config = dict(
    d_shared_expert=0,
    hidden_act='squared_relu',
    norm='rmsnorm',
    norm_eps=1e-07,
    dataset='wikipedia_en',
)
Below are experts of layer 9 (counted from 0) of a mixture-of-experts language model. Rows are named router (the router's row for the expert) and show model dimensions 64-127. Each number is 500 + 40 x the weight over its row's rms, rounded and kept within 0 to 999. Numbers have three digits each.
After each expert's rows: "mostly gets" lists some tokens that are sent to it at least half of the time; "comes before" lists some tokens at least twice as common just after its tokens as in all text. This comes from a sample of Wikipedia text that the model never trained on. Tokens count by the router's weight.

# expert 37
router:417535516502495539517509448478465558496463527515581538506464568456466584522499482534490447513460468461507481531487489527471484497498489531485506500543504356495503471477525567490452478503546504
mostly gets: " took", " when", " gave", " provide", " takes", " give"
comes before: " the", " a", " his", " it", " an", " that"

# expert 13
router:504545525580496476449502468425489493493517541478478543495466496429487493465506444489488450500463485547436414573535547544520471530514454525562527537556498512469491443494481515551430492511452539
mostly gets: " WIN", " 6–2", " 6–3", " Ontario", " Switzerland", "NEAT"
comes before: ",", ".", ")", " and", ";", "),"

# expert 19
router:476519443499564466496500485480529496480432494547404536566536468461479518444485567505460532480548532528464457483497550505479505481473447548532495500432521437503577473517535468448539511503565583
mostly gets: " much", " more", " less", " well", " rather", " However"
comes before: " to", " than", ".", " of", " in", " and"

# expert 9
router:525500398555448479558464434437554458456474506514453503549579472452553519535522437479447473493480541559437548473503518465428500541526439527582479534460546558480462508478519519522482438572477519
mostly gets: "uborder", " TBD", " Majesty", "ы", "}$", "Love"
comes before: "\"", " |", ".", ",", "\".", " of"

# expert 11
router:520428495554515483514498452463464462528496545493478543533553516476475503517566441479465487479460561504505518535523428426586442420513505487504509526398523517429469613530487542509455424502523461
mostly gets: ".1%", "100.00%", ".4%", ".7%", "^{2}", ".5%"
comes before: " |", " (", " of", " 0", " /", " (1"

# expert 22
router:512484490475506454485502509487552434508479448481550535533532573460473560441463482499531497464455504428503521526503483550434560440470486470477602435515523476505464540523513516515479480595607521
mostly gets: " number", " approximately", " €", "tracks", " aged", " ISBN"
comes before: " 1", " 2", " 0", " 3", " 4", " 5"

# expert 34
router:391469545530522489514445494530516431505517568498513482506509514507430477458538541445505507490502520456513473471441562517541431533572556434476482457511483514454482490500471503514593492457606504
mostly gets: " Spouse", "Singles", "Awards", "Area", "Results", "Production"
comes before: "==", "===", "\n", "|", ":", "The"

# expert 3
router:512531434539559507533488504415496465455456475506493556549541560508495436537475499511509449435484514525459501508460518493506473492548486467521462469541521507512535426521517482524543455525491481
mostly gets: "\".", ".\"", " Genus", ").", " PlayStation", "\")."
comes before: "\n", ":", " The", " In", " He", " It"

# expert 6
router:483528515554536479559474464495503494520554505428523451526490507479488462444499449529389485541517443533459433467416470534523472522519489538490585522480522565409451506531483476490487480512555429
mostly gets: " they", " They", " he", " who", " she", " It"
comes before: " was", " is", " were", " are", " had", " has"

# expert 21
router:542528463441542429561473490372448440476596495541582500557502533486492460565539468528426502476483514525522518531542512483485484552512470551556471542459569507554472542514540513510522507487505527
mostly gets: " ===", " ==", " ====", "----", " (0)", "Biography"
comes before: "\n", "==", "—", " This", " ==", "2."

# expert 16
router:570489523565468548506480542498481497550436445517477564569426549482566533544499523501532456524492495517491534465487532539552523526426479586491505550442498534520459523520510470570497524528499518
mostly gets: " church", " bridge", " roof", " tower", " house", " buildings"
comes before: ",", ".", " and", " of", "s", " in"

# expert 23
router:415527529440476446410528523626521500538530526523541450550467498487533567465438517516490492473505502521530537520557451515447451567458500490536467419445501517541481495510535500504481485494514523
mostly gets: "\n", " Mc", " “", " \"", " (\"", "Description"
comes before: "-", "|", "==", "\n", "The", "==="

# expert 24
router:505528474548498464489444525437466424466553502500477502528504572463528522496585433506472390498429491529482477530495505476465495544467493535587420503463537547471517491561501475518577515530516507
mostly gets: " character", " designed", " Harvard", " Queen", " doctor", " degree"
comes before: " of", ".", " in", "'", " to", " and"

# expert 14
router:447483485503534502477515523527498488488421528482491557548522474520498509505545475481492443528498502476487505414483525529501519541471466461452552538619515435457510474533487526473502505569516595
mostly gets: " based", " moved", " served", " returned", " announced", " appeared"
comes before: " in", " to", " on", " as", " by", " for"

# expert 10
router:577487543464524515501546525598548506449427482530493522470550546513476459515495526456461483470489515439565471458474515487522488522545508468526493518535510471489493569464497453533479594582485529
mostly gets: " Kitt", " ob", " free", " sp", " Free", " con"
comes before: "s", "ing", "ed", "er", "d", "e"

# expert 33
router:559505501554470483541526465534536458492545493503463443496469590479423567543481437520517469518487470557531484509446512509474537512504494484518499546416583516474534612510477469442485572450532562
mostly gets: " Votes", " Turnout", " ±%", " lack", " Result", " without"
comes before: " |", " of", "up", "ing", "in", " %"

# expert 35
router:530541476426498548547486500481546467519531440534439456498485480470478462541539500537562507557529544493478557527536555445571533532492453575550494466558445522550528467566548513579476485483434458
mostly gets: " Jr", " vs", "|---|---|---|", " www", " Dr", " etc"
comes before: ".", "\n", "---|---|---|---|", "ucci", "/", "com"

# expert 17
router:438547523466524542534428549563555492493458536487532515485530457558511510462476493520571457481483474522527430483490568436471537531493444490511429524436417391502467525513525525486551489492510489
mostly gets: " sq", " small", " high", " low", " highest", "DST"
comes before: "-", "|", " km", " ft", " m", " mi"

# expert 32
router:388473470493510474483489499464465512475523444473463454507498559544555533493454519545576568525520501544529496516495445460457491486531437539484521496534535407522500450510534543439495517512394486
mostly gets: " at", " during", " At", "In", " throughout", " in"
comes before: " the", " a", " his", " its", " New", " this"